{"n_layer": 12, "d_model": 160, "n_experts": 256, "experts_per_token": 8, "d_expert": 32, "d_shared_expert": 64, "activation": "clamped_swiglu", "moe_layers": [2, 3, 4, 5, 6, 7, 8, 9, 10, 11], "router_score": "sigmoid", "normalize_top_k": true, "routed_scale": 2.5, "balance_loss": 0.000198, "balance_bias": true, "init_std_router": 0.0344, "lr_router": 0.00208, "vocab_size": 15239, "norm": "rmsnorm", "norm_eps": 1e-06, "tie_embeddings": "early", "optimizer": "muon_variant", "lr": 0.00344, "beta1": 0.93, "batch_tokens": [65536, 131072, 262144], "seq_len": 256, "train_tokens": 656700000, "steps": 5039, "dataset": "wikipedia_en"}
Below are experts of layer 5 (counted from 0) of a mixture-of-experts language model. Rows are named gate (a neuron's input weights, with its number), up (a neuron's input weights, with its number), down (a neuron's output weights, with its number) and show model dimensions 0-159. Each number is 128 + 24 x the weight over its row's rms, rounded and kept within 0 to 255. Numbers have three digits each.
Before each expert's rows: a language model's description of what the expert responds to; "mostly gets" lists some tokens that are sent to it at least half of the time. This comes from a sample of Wikipedia text that the model never trained on.

# expert 31
Description: Table cell separators. Pipe separators and cell contents in wiki tables, especially sports rosters and results, with country codes and positions such as ENG, GER, MF, FW.
mostly gets: " ENG", " SCO", " FW", " GBR", " JPN", " FRA"
gate0:120107109126119098163096128121115132130126133145173177145134119118114128144120144139117140128121149143127072107135165101118145173135099164140158124076124118134136162115159187105128135116125117088154133109124069175125115141123123102122121110135147153085096152157100140134125122143139089121101153125143099114107090141166081132147151104059078096083130154152106111102144150081102110122115151161124113116172151147156146155170126125110126142101151139118132116171116153100124115131102114
up0:117084092130171120121101116107123125113129127090158126119132144139122042144091136103104140124156140119103128064163121130142109170128112153145150121122100124159118136131133116126141104124091114079163128119125122130083115148121159120084128147172133134121136143122108132113125106123111105124144186126107133172118114116134095174114125049130082105139106138133150099115124150119116106112097154147158112104119131129175116114170102119122110144130185111142142136134088180147147119133118164
down0:171138147132165075113090137164117146140125104121121102098113109156140116149128113103144094105147074105125130109142129086125096091157118129155147091117166125158120093121082161089148132143150146103147169116140123155139150153109118159164088138160071124084082139124116136120166140136147159095114116134103117138128097131127152130095126079129120111130130146131153094137093134151125148149094110101081109117116139090099139130155145100151134116061151142131134161123138158142147141127162126

# expert 43
Description: Final periods, domain dots. Sentence-final periods and word pieces ending in a period, plus dots inside web addresses and abbreviations, such as forces., event., .com, PRD.
mostly gets: ").", "es.", "\".", "y.", "er.", "s."
gate0:130120115122127153121118157140133108183115145095120107117116160094122132118129128122105106147139156103151146120124098122123112131139157112119141124135175153127130172076129152146126098146149110085058094119142102122091134141095151129100132145130108163156126142117148073145109117066089124099115139104114117149081189114118133105145104149117153113139111141134095134174113109116185115125139168112144144125146121097108109126120144118140097133097132172109120147163089107090155140078089158
up0:076139117130140165154114146123145135159154120135129135126116142135167121121137117122103129162141140124145154121124117113156120110126141105133132104131189145147104160136127126132142124127134129152068110104127110153082121132078113164112140099130156173130111141136130085142134085114102091080132134113086097138121182172114129122149120152097140140126139116157062102161145130141154110124146104125129130144118108050133114114129126117172082119118147140124132155200088098092108157093122135
down0:130138140127152152168110126131089119116085118104151133162105129101112104141116148129061138132125094131175144138146114169134148108118137110104111129059134111126165066121099161126109156083134152133147124125118133133153108153134181085148165167130128113138138151112114160106134154122135171159143144144143137142164140130103141104172141135143155094166104109148124113098129134120125133104148178161129139125156119134075120134105119061129153118114085140144144096133105092160118152125107112

# expert 13
Description: Sentence ends, headings. Final periods and word-final pieces with a period before a new paragraph or heading, plus the line breaks and == marks after, such as land., years., ===.
mostly gets: "\".", "ing.", "es.", " years.", " season.", "ation."
gate0:141134112112133107120129154143112112101162135165091135132131129116114102151109150124134114129146108148083117122120148158118072104111118115139090177132143167115125145157164157116122129131134131152120150186153127145097123112125121141159096135138117148130145157127116101098132111132139142128133145107178106180111149093126137149070143117089120103089155114119128148109097118090083082143120118140088134175171129118085126094099172132126110162121105081131145119183147146085115121165087130
up0:154132114097141113104153167153119123115147136173095122133119138114110110141116131139122123136168101147076108127115140160132079093123106123161104189122139149116128128135152152103103128113127113140099161170163126131098117130126120151163102124135103148136146163128129106102145110128134133137129132120162107169113161103127140150076134112063127126105142084117125148085112106105074076126147115148099130173174140121085135106109161118118120140127097083131138131169149141064131107151095147
down0:117114150121137165124171101125147115103171145103157117133133111158129139102127095105101106161142119110074150128147134147106176124102137146132116127104080130124168088141117151156123169091157152146125114096094091147143120106129111132100158110103142128137131127144203155131184115134143107102092157116114087109112138162132130144120112109104105110080113151156118129148142152134116171138134117105125172132111127120143122098158134104097106123115117118109161123084137085115129105145198093

# expert 41
Description: Capitalized name starts. Opening capital fragments of proper names, often foreign teams or institutions, like Le-ipzig, Bel-ediyespor, Gram-mar, Res-ources.
mostly gets: " Liber", " Cond", " Est", " Indust", " Cent", " Circ"
gate0:127100093097123146097115148132137122155170137143136116148126172135128158137123108173175114102156140119145162126141113073146140126121137124145106142201125147128136142126142123124107102115127098107118111085090137114117129135157116098141175114109197125122107153148133141134100162106153099156139099160117142159113115125111148153119150111095176135118120114130092102150162181150186146148097121101168164177118181133114123117110120127164159112133128147144114160106107113121143136132099156
up0:145122122115120178102107158118109096111143111120120111123123161131111124126132126158113141125183130134128138134125158118138118108133176136114097125140110111111136184090131149131162124052123131088172122127133093161090115156173159120103166093114158124116112138143096167072122125126129075187130084134090121123135110147103128109119157103129152108138133127152131121155134184148146153162163112135139138188136131127121150105091129130162132112110128109142094173162134110134142131123094135
down0:118124143095093130120168088114155140148118123144098142086086137130126107133131089091152137166143162119112127074178132103096085171126128099126133153116142114133142139126174101108121131162199175149104161076159116110151135114131132147122126145109103115167173145144118152137121142133120167124125108146112145148094142121155103124125164138128114123116120143105092138111092076120123129163125164097110123105118129162112171120113124096125142139115172145117135085099115131143128174128116082

# expert 30
Description: Latin name endings. Endings of Latin species names such as -us, -is, -ica, -um, and opening parentheses before author citations, like (Jenkins, 1901).
mostly gets: " (S", " (F", " (B", " (L", " (J", " (A"
gate0:147113123098111165090125083102118138156111156117109101121164138099101108129127129148117145129093140130093096124164126129146113097146130143158149132102105084126115083118133148144139086133188109107115118146130129136138140166162091109149135176096151134088085151100126128147102140134122138102085141157089067086102088155116090130151112122164092160168107135150114119124114157087119144103173121112121108116162161118109126128113089122127151122154125153108103144143139117102144125109164158
up0:114110139101108146115120085140119124185121136158118133108146158123115095120130131128106118103108144135124139140189091140109114085158149132121122110127114114107125125144092149150092128112145140165155116113103123127125123121174115088156114176093158158116083100120134093110071127107112085108086133124094120127110134166153077165143066126170143110147133163111112142111098132086103158107130112119121164110147128141112150105127118151138139095187121089111109142099146147085129142112144141
down0:106121146094139127141128133147132135157152166121112127137123121108092152144106110105153131139134107154176137126135130126158102135102123128117090096067106137131103083135131137131143087121163120132142199148132132135121140124149122138155107088097118078118150188106109074159163126148150103130127125135116161155125122164082136115140165142151135145139156146133108149107094199124130145135111130113094106096137103131150101120140150139175183140139138142149137160125111152141103127090130062

# expert 33
Description: Quoted conversational speech. Common verbs and pronouns inside direct quotations and song titles, such as do, like, you, want, know.
mostly gets: " you", "'re", " our", " want", "'t", "body"
gate0:115084097122125145141118099118106111100121139096122104153181176153128156124127153132143115127143110104176123192175113119145115126141134172094084175125123139138092088075094118104152098176120078122135117137142151094129107137138146125134108170135088125076135122129140137101092142123139114148135149179137120123065135103122150114186126113140124136164137123121145115124164163134119138099101108161123139127138134116098099152131168124157126120132147149107083112100119128117157124127138129
up0:099128116116117143165113123103124121108101127086124130149172172178122161145129119102130116147105116094137120163185101124129110150157155176115093145123143138104078098129079113132124098127132080131147145131153155122127115146101125135151137197153076134105130125126164154111110134133158089105117122156116126120069149107113164133170110113164126134161152092121108117142168127143105156129147125127092123122155159114116108145121167117188148115111142143126102131116099134122179139138154141
down0:138114138083139151134130139150136152169148076142152124088103128132106124153137154095107151129130133151091122123102173096148109124125117133135121074136141096111120163129137136145115121151099100134135155174145177141091098115121154160123115168134154117130125131109128103091160077165157163164116167095098148116151131087179149152119119123127138097160155117097140148160129181136163165104162123116113109126101163132117118150134130130125124118074142129107112142090161077115156119113140152

# expert 12
Description: Prepositions after verbs. Prepositions linking a verb or noun to its object, mostly to, plus for, from, between, through, against, like sent to, belongs to.
mostly gets: " between", " throughout", " to", "From", " through", " against"
gate0:104123128155179142129111139142121110142105137145118141096116128163143099124158132172165137138104162118138128092142157104068109107146106142150126159125123140093109131139185127148131115132176141129093081129101144109098139170121164114143123130136107141143115140153160107112149123130100145107122138124110137127141131122098145112123104088143088149161156130117126181114080166140119131199112119147116142150143120085132145175120119099155131146185098086125141130160139169131109106135065107
up0:099125145136186143130113130141171117125135145164105141119110104171137098153130128165183135154110123107156126103128123126085133099162117123131120157143120123064112118140149146112119117126164153126085110135102135123132135163111165119164120131129099149143113131148157114117111102119076157136126147112141154137105139123126150094128092113110098145154169105103126144127102198112108131176112106140112111138165152098089157163095126055136102139171094100117135138137147144131106082130104130
down0:079093099151181117122137115147176129139104157138141111140163141101083160109142135129153101138113151141154130136127136121128145116168124146120156102117089110128107092118110129127103131071147145107156158176117139167080085141130103087170139147163117135113109120127106116145119102159092178151103113130148107116109155112109154150153126131151107136123081135136173151117124103146119154129111072132108137152144160103136179150128149127083103127143128106120154115137171114111130164133175127

# expert 50
Description: Dates, ranges, coordinates. Dashes between dates in office terms, (aged, Died:, latitude °N, and pipes in election result tables.
mostly gets: "°N", " (aged", "°S", " (age", " Died:", "–19"
gate0:127171151123101149127146085139106103136122126094122134119143131133143114129105135124059135129070137133123161119103146123130139112143154117109119131075093137105128143132136117121088131114157137149136098111137137096125091153117139123120137201111120153092084187098176128111100153140124168123106133126120135084159104135133140139141093102116186131119124129150150166125137121133138164114128102134120122098151133089115136074100107111136115131137140078108157201166157134094138147148136153
up0:140185140135115157115154091144137119115137116107113127139139113123123117132097138124057136128042122151117136130091148136127137105169153119097114126090132152140139114176140124115100124118154132156145103122140132107124088146118131123099123180118090130096094147105171125105068168130148162126115120135123126098156090134107140125141098100090158152126114119160148148123148137100115153153112078137130120086148151095127132085120098127134126144130134094108143203155126157098151142151131133
down0:177155135154120172172128156137182139086146103133130093180146128128125111100118152117143119163091138146125117128078120118121101136126171089134146139155112098130099121121124137120132144121111119159104129139118119114126135095124148137159116145142122106089075107148110089114105120112181123091109125151110150121112088105124150170111117117146168129162154146119138174134113135082117132157139116145137125151159137148124134063131135102084148159097182159140103084134085114113138117128165135

# expert 34
Description: Middle syllables of surnames. Word pieces inside foreign or unusual surnames after the first piece, e.g. "Mc", "Chol-mond-eley", "Georg-ak-opoulou", "Gl-oss-op".
mostly gets: " McC", "üll", " McK", " Suz", " O'", " Bir"
gate0:159136128112173088139165158100120128121126096127065142141103126137131103142110132130118107157102128163125107165127118137133103135136114118121129122138133153201128126100167113122099148136124159109129086124102191128122122133139133122130149084149122114127128106120124145128114154135103097149153110114108117167138102178133120087156167133145123115114170133084102145160119162131150164165149120093093155113087138150135139107118132135100135138148212128115128140135162110098116076156117176
up0:144140168129094100111138089107161100169092106128103135116094137153157146161134133167117104172079113120115116160136121112143146140127113115180107143147166158137090138167130125092148075136101114136086185156151156120160120158116128126142135085119111123096127131136154105146133124147070121141146157117135142095164119136130126176102134116138111144169139146137114125111100091139113107097141156101125155155087134124054129139148129098086120123099120144114131118126152145130149128159101134
down0:136128086157167126138129155120060132130125122112103092117143113140177116127169107134109100123114113107141079127142123155110148115096129124073145119121123102142120105073142162112144114101163106141165133173090121115153104169117141114134120149119149154116136137156095156097094125111151139132157126134154176200102125115141131097089127101101146134138170111120144136135187104121111115139113123141157121099090144115102121115107104141127179146134132147153127140149153174134121138122072110

# expert 11
Description: Table numbers and units. Decimal digits, percent signs and units in election and statistics tables, coordinate suffixes like °E, and some pipe separators.
mostly gets: "°E", " ±%", " %", "°W", " (0)", " average"
gate0:132149147153142132135101097088118137123161194105158102100128179097105145134145110111153089133140127113155147139094114144120111161127147135121133107098115093124102161068154119127142086148144117148131082146078138084123115120115152136131109102117100139125116129105100136144142145100147130114074126110132114127122064172070137132125102154148194132163092104117117122160133124112152128151141119143130140154131138119126188122109147136161162143127106119123122092132109073098150123127131142
up0:119129129179151131130111079072131131127154181087155072115098179112109137123149148092141104113121128109165185141094123141129107140129157111138148105113104124108111171064144136126109082150126134158136064132094108112140136134100146139137143140127104136141115131088081143161145147111145127106101126108120114124105099171067122163119108145149181141132088106130120135134137126119128120146159126142108160136129129113133169125091143130160127125123092110107141103141106079118134124128138136
down0:159141161127153130145153136177142116093134106144130123150179116114179156162109084130140152115115147092152095143089102142109120130166098123142148096125161152107116132141134147099128152136129117086104096152118134174143159154125100111140131057132140101149132148140107135134178131140129142182098133104096142110126134132126162109111134154162122117156144127130133125162109165116146151116116054119104140132143125078159131128118115120129089121160157154158142115148091091084123159150105127

# expert 53
Description: Table cell separators. Pipe separators ending table cells in Markdown tables, plus dash placeholders with semicolons and divider rows like |---|---|.
mostly gets: " –;", " —;", "|---|---|---|---", "–4;", " Party:", "–1;"
gate0:136091115103132140144095141114118120092157129146133166149133150146113123134116130129141152124146130146121127099177100118149097105136069133137100133102100110150104151050123173121162133139116120131188118102171143155147113120126123131138107105157140131111119125127122104086126167116139120114108151112152131116152140132098107112130124096090147160130101131149108112151089149108092119174106092128101096106104133135126116094071127157137154159126185077149147144162141145081123093115103166
up0:136098113126144134138075144122119112106154112143133174146115130132115130139114121131140141121162144175118120084190109107152114089136086145138116155118095101156101155053124151099174145130128125114164107110160137168127102119127106117144119098166168117125111129125117104096110161139134143106092148120168117099136130132117100120123135100083136153123121128147116127147099123104116122148093085116108111129119125133128117109068131126141167165104199093153142151174129135101133086125097152
down0:127046133117116115086131108167125138084141122107165165144152102108102160119097149090127118095128138154156067116180114129129115132139147123158124135150140124182143116100124129131123161143128146088176113171121153156150102172123135142154125131169103132118122162167137133127176124118126107117091080086157143146105112159099108134138173130126094128103126169118123136121116131128128121177132132141122121166118183130117123137113127106137163136101123158120144127124095144113140082151107117

# expert 20
Description: Table cells, list introducers. Empty table cells and separators in election and climate tables, plus list-introducing words like including, such as, those.
mostly gets: " including", " Turnout", " Density:", " Registered", " electors", " (°F)"
gate0:114141102142099133135159121112135136109141133123137141129112144102110098153181173140130099155127121145144166149098139141139108140157158116163118151135101161144121151159101136090099131149114128148118137142159086153112123111061119124150101095116105200132165090140159125093173122105134164168106135144106131111133162132138133140108118079094078159147124090128102147120126131127083107101160131126185096142108143129129103108120114170110127149160088084134097128107112137124101116133128153
up0:140189128128087145149164101138138150098136093122179167098128138075144141148123146117146100132132094125182094129123100170142132127133145099145142123144141161144101145165132158139105164131102119148141127137132090144119107140093134125134115085139110142119158101139141136080174130096144145127127108115100131163132149126161101141135123116136102100174133139151105101116141080137115102131126145132189111159124130135150147122124094118138120191149095069121131115181082128117128124111109101
down0:110133130155114115067150155179110107156179152154136107128151126112140077121122126157120123102140120143128140133121117142170111144132131100078135118098143142143142188145129159119125142143096119130150062133123117174121108147138140171126123128077119168087144137167113132115141110146145101091134076095138166121142090098153100155122139143113152136145145146087100131105144109086137146119099106114091118113146145104092122145131147133159113126153133137115104178141077160143100097133114112

# expert 27
Description: Linking prepositions. Prepositions and connectives after a comma that introduce phrases, such as including, along with, such as, despite, after.
mostly gets: " including", " without", " alongside", " instead", " After", " via"
gate0:135131101084148127162185106124113144131115130123127145120181119145124136106146103155106106125125118122088106156151117141122118150151136125168096152101141157149089136107162129191148080151136125147154094154109140138133114200138116129115137101089167111134147077098117118111145086141130137147128073134133131139098117126134126146098152110126173086126112175111146095102176101161125099142109146131127123161114136102116102085173123167151133144143119121115147121086146126105121120117165134
up0:130138094084148147143145124090132115148140118125124134122135142145132139104148110098099118141113135161094117152132155127128122150160129123149067115089120138155119134150128135176149143140147129172134085133149173155175109154108104116143140091093177133130112090103112129127129109190144142142133093149113102162095106112147122136112146102143114116122129203135150080159157153146143084163140112117106129148129154133117066111158128160113128127122086091078126135105124148126087116134154144
down0:139132127097128162137154133139107131102111116128093139116165085167153116107123150126149096129111137147117154101118162164140150081112107138114118099130135114103114148139153159177156130154087134115173139131111129154147094135104114107106128125144146135095140080150133121160153167103157108158121103108079183097148145115162123133152155167085173127131104121115111092118106101149136125136160160125131132118095119154134086106158156122099080145140116158157104137084157127153088104105095106

# expert 10
Description: Initial capitals of names. Capital-letter pieces starting a name or word at a line, cell or list start, e.g. M in Museum, L in Liga, R in Réunion.
mostly gets: "Mar", "Sh", "Ch", " M", "St", " L"
gate0:123123132106151145140136130128102126155094118147177131159144147148173114128126130133129152101145145134159120137151109127145121092132136173152140192111159160100144123116127097116139123155130078163149121155115059077184098120141130140098116128100149132150106133151116119123145139111131082157108132152123130127123099116143130170146134105140134153150126125089148152128144159152129124119127107144186130133138146065124155096064147117105145111147147120171104077129116122178138173118152152
up0:151135135083133125119157134135121121131110123143179121160131157129164115128161143125138148126140118131140123125173119139125102103111127146163145191120129139112105111142147098145160100136140105160129136116177076099138114124126153116102110126074166121137126123142134105153131159162113086123093134157142108129115121105152112140128133147118098164185147140136139122124135125122139090125129115143185123164125141059159125135057136129046117137135113145163092094143111157150149160149093133
down0:167135105116122125137097141105121151136135156135070143122104145122107140173154110122103134094131137103157124125130111123173134124129168123137109136120120124156160135134106147148168128063112114140099088125140053166163096133113133101088122143079093066094092119110108122137138124182131131146121117118106118141146130117143078118137157116141138100141161127132104095120153115113160115132146152111076152077148113124119124149124157093075147109107156130130109085122155124161127105128141147

# expert 63
Description: Institution names, sentence ends. Final words of organization names and sentence-ending periods, such as Ltd, Inc., Co., University, Airport.
mostly gets: " Co.", " Airport", " Railway", "idae.", " City.", " Studios"
gate0:088134131143097164136121124085105141133114144143166112157144130105090147098171121129137135134144157120134142074145124093096099119178109133121072097078109101070147137106128164146128102176138106133140130120122117118101105126109124136089127077121144123102118117100102143111122142146155147134101146159157088115132162115123138108168144153121104145134085140116143103088177160125134114141095115099113102108181131136125105145081129126136108126125173119142125115144140119073154159117091131
up0:075125117150103170140138130115118147124112139117145109149122155129108130113172134114123130133139145114130148050129132085120101152179113126134059112091123105094143153111137160143121128152134122136150128098143137129130088126084123141108124099132136141097132130083126156071111147158148131138100143159151106114128160115096153107168147146121093111144084141133147076105166176143125126130107113111125070128178127171132121141091109107142119127126151136130108130160149131084156156134088150
down0:153126158103137140164135141138096128125134161131135095113124134141145133105145124137135140076103123116129129103115150175113049134127115153129079138117129138122124108134155144114116088125144128125145089132111133109133105124099140131134107109152148117070154135118106147101138111132158147144077118109143151156160187080124144160138107180118095104129136192145158141131102145146153119157172106154154094109177136125078142108118124091148150130114174109150136090118136117165106139119145082

# expert 28
Description: Capitals opening table cells. Single capital letters opening a name or word in table cells, lists or credits, e.g. B in Bantamweight, F in FSR, P in Pianing.
mostly gets: " H", " L", " B", " F", " E", " O"
gate0:177106079145120136131121157126051124133092147104107102108115134079166123092118164092160116131170137131097103126120160169117110136120136118116100141121098080117130114169167113113129126092124119125170119132134112148165130131105128139147114139171103092141110086107126137141152131091150103158122099123154125142166090165111124119184110114143170138145142101105110142110120138118117149135085152150117145144104138134123161101168136155180140144067141140135113109146098129124122125150120135
up0:151101105106148149133143163143085105150110157117110101104130120087134104118129146085156128125162139118095094121122150160115134143116123136104087175128083080116144123161154104139105150119148149129162133090148108148167128113112162108107082180149154104133116096138157133141123114091127091157118107127158128142126129131138113089148097125094166172136169080099114159098103108135124114136104147135096156124085148131128157110148155140162145124071163149125110098124090125099133141126161129
down0:162104157161096157146107135122111119108110134121140125162096111116151161110141104144121141142149145175142112121108090092119131128142105095120162137133082089091144091147140115110160169098099101169109132166137111147109128083144092070182155124170107151126157117138121146133167097122124126120141127109100109079105109134151124114105125126178110137117130140127128133138153107082141128133115160100136119094099138141154118151115124083104111135121112134188104157172089142118105117162118158

# expert 58
Description: Surname endings in tables. Final pieces of personal names, often Asian or Slavic, in sports and results tables, e.g. "Han-Jun", "Federer", "Iliev", "Jr.".
mostly gets: " (incumbent)", " Bryan", " Jr.", " Walker", "rez", " Athlete"
gate0:131065117112170121079121130160136102095106123069124112107115129105065137144136141123149102115148133117122111154150218132137135122176109129090158138091099170148120060140106143152127104127140165094140098139119139094121121127141140172098104150141125163120143138168142127152163109099152148093108117119109148146125140169140126143103131109118101132139151112115128107105164136127117091125117122143102126147151101136115113151143136134136128131132087153137126110120082170109108083109109122
up0:160072128114121140104126138163115123088114112076147118122135159094074138149129115132158133111114106118150126121147154103134101094173115126082155135119116147164136080107076138160139100113119135087166104122152131124099129118147102161119093163136123144121164106141142131148136110101165121121100154167103132146112157171167100142099138138134115134175158144125112106098156158142107081115105144126091147147145101087100113146146124115119138113126085156153134128120087153114089119100097108
down0:145071139099124100114150105096142122084131115117119109158113119112134161081120137115082105111123135107123129102127101070174147125165135126168155108124102136118136097117132151162118153099182174115118115144120138143120145090134143102128133153163132133121170102126106133131125131134089116100125142100134113114129201092134070116111149152130138092115107155098107134119144117151106121100089156130120096117113151108131114103143149098150103144169118114130140143128176107113070086094135159

# expert 7
Description: Sentence-opening prepositions. Prepositions and subordinators that open a sentence or clause, often after a line break or period, such as In, After, During, Upon, since.
mostly gets: " since", " After", " before", " until", " During", " However,"
gate0:136138106127077106149181091133136140143123149129131108119163122150107137123096135138105158137116146173099091135107109162144128127106121134107138127115121095123122144105150081106150125133144113113161068129124127131141163112107092091099179112130176135140105128162173101121134093132173099099106152123097084132125119133104135129159105116110124120159149101164154129092104155107134108152138125112085103101163145147122131127066164126148088163149150131183101142106163115145143117125102154
up0:124125113126118111148180089145131132140102147139136111131171107142101127160098132145117154151113164158091105147116107151143113125108133123122141132127111085134148132111173082094132138126125126102134079103126151120143187117094113097105151119146171143129114112194140110112144125124184099106117147120118087119113133112089162124156106143119118106150149107158134144059101141103121125153169116156100114106168151137129129160081156146138103158170124132179097131097135132131105157136093126
down0:095128145067139148079122101113127056103134146117124096177123108117145141110177119131128132163129136132132142148106102156142181164129134103125138143131119114075124110094144121105136129131114136136121126142115113171122141129094143106160141122153158132115140083078126175175172138140153146136110136142126132121107135098130124114122106118094161104115167138132113143096077173131114120100115129138144142115129126165123133092133134119206121117128124116172134142092083145116075114126119095

# expert 15
Description: Table cell separators. Pipe separators, dashes and small numbers inside data-heavy tables like sports statistics, such as |, —, 0, 1.
mostly gets: " JPL", " —;", " H;", "|---|---|---|---|---|---|---|---|---|---|---|---|", " A;", "|---|---|---|---"
gate0:145084126102141108103103091169141124134105159116174171127137087081100153124132147105136131164151151174100091128149161115139168173133150192125119148150117095111102161161133117159122109091147150098103116153134078115092119126141112125147122142126134129117090112140125156094089157117119155120075117140131100114116108137117129102119188102123136135128116106123132131115096136105162089138102144118117114156156105147130117137140111138149138088159157115168132164147138140115119121149071121
up0:158090133114171109115092094197123138128093131133154174128131092085113155129106115124152138171142158158083109133155134116169172155140159157136089156145098089130093143151148112160119101103137160113141113135138082135097123127136096109136143149134135150123108127134108151106087144125098147110070128142114110119122117153127121106117179086099145114125111117129128133107113158097163095127097149126133118153162135137133089142168108126124133111122163131169137157132135161126113092157084134
down0:110114130130165130190107141128149144136131144169112145078142115127119110146109109092142141149126158143113106143184116175104096122166126102081112144137153138109127120110148118113163144086119129142165131133141067120099133145113098121122069115136102135147122117148105098057135102149132148164168143148151115088116132140138120104098170122136147115167123121162147147095134165122091095120142105165126101111142130105126146165104142164154111162130139150155143128121126090092097133144118162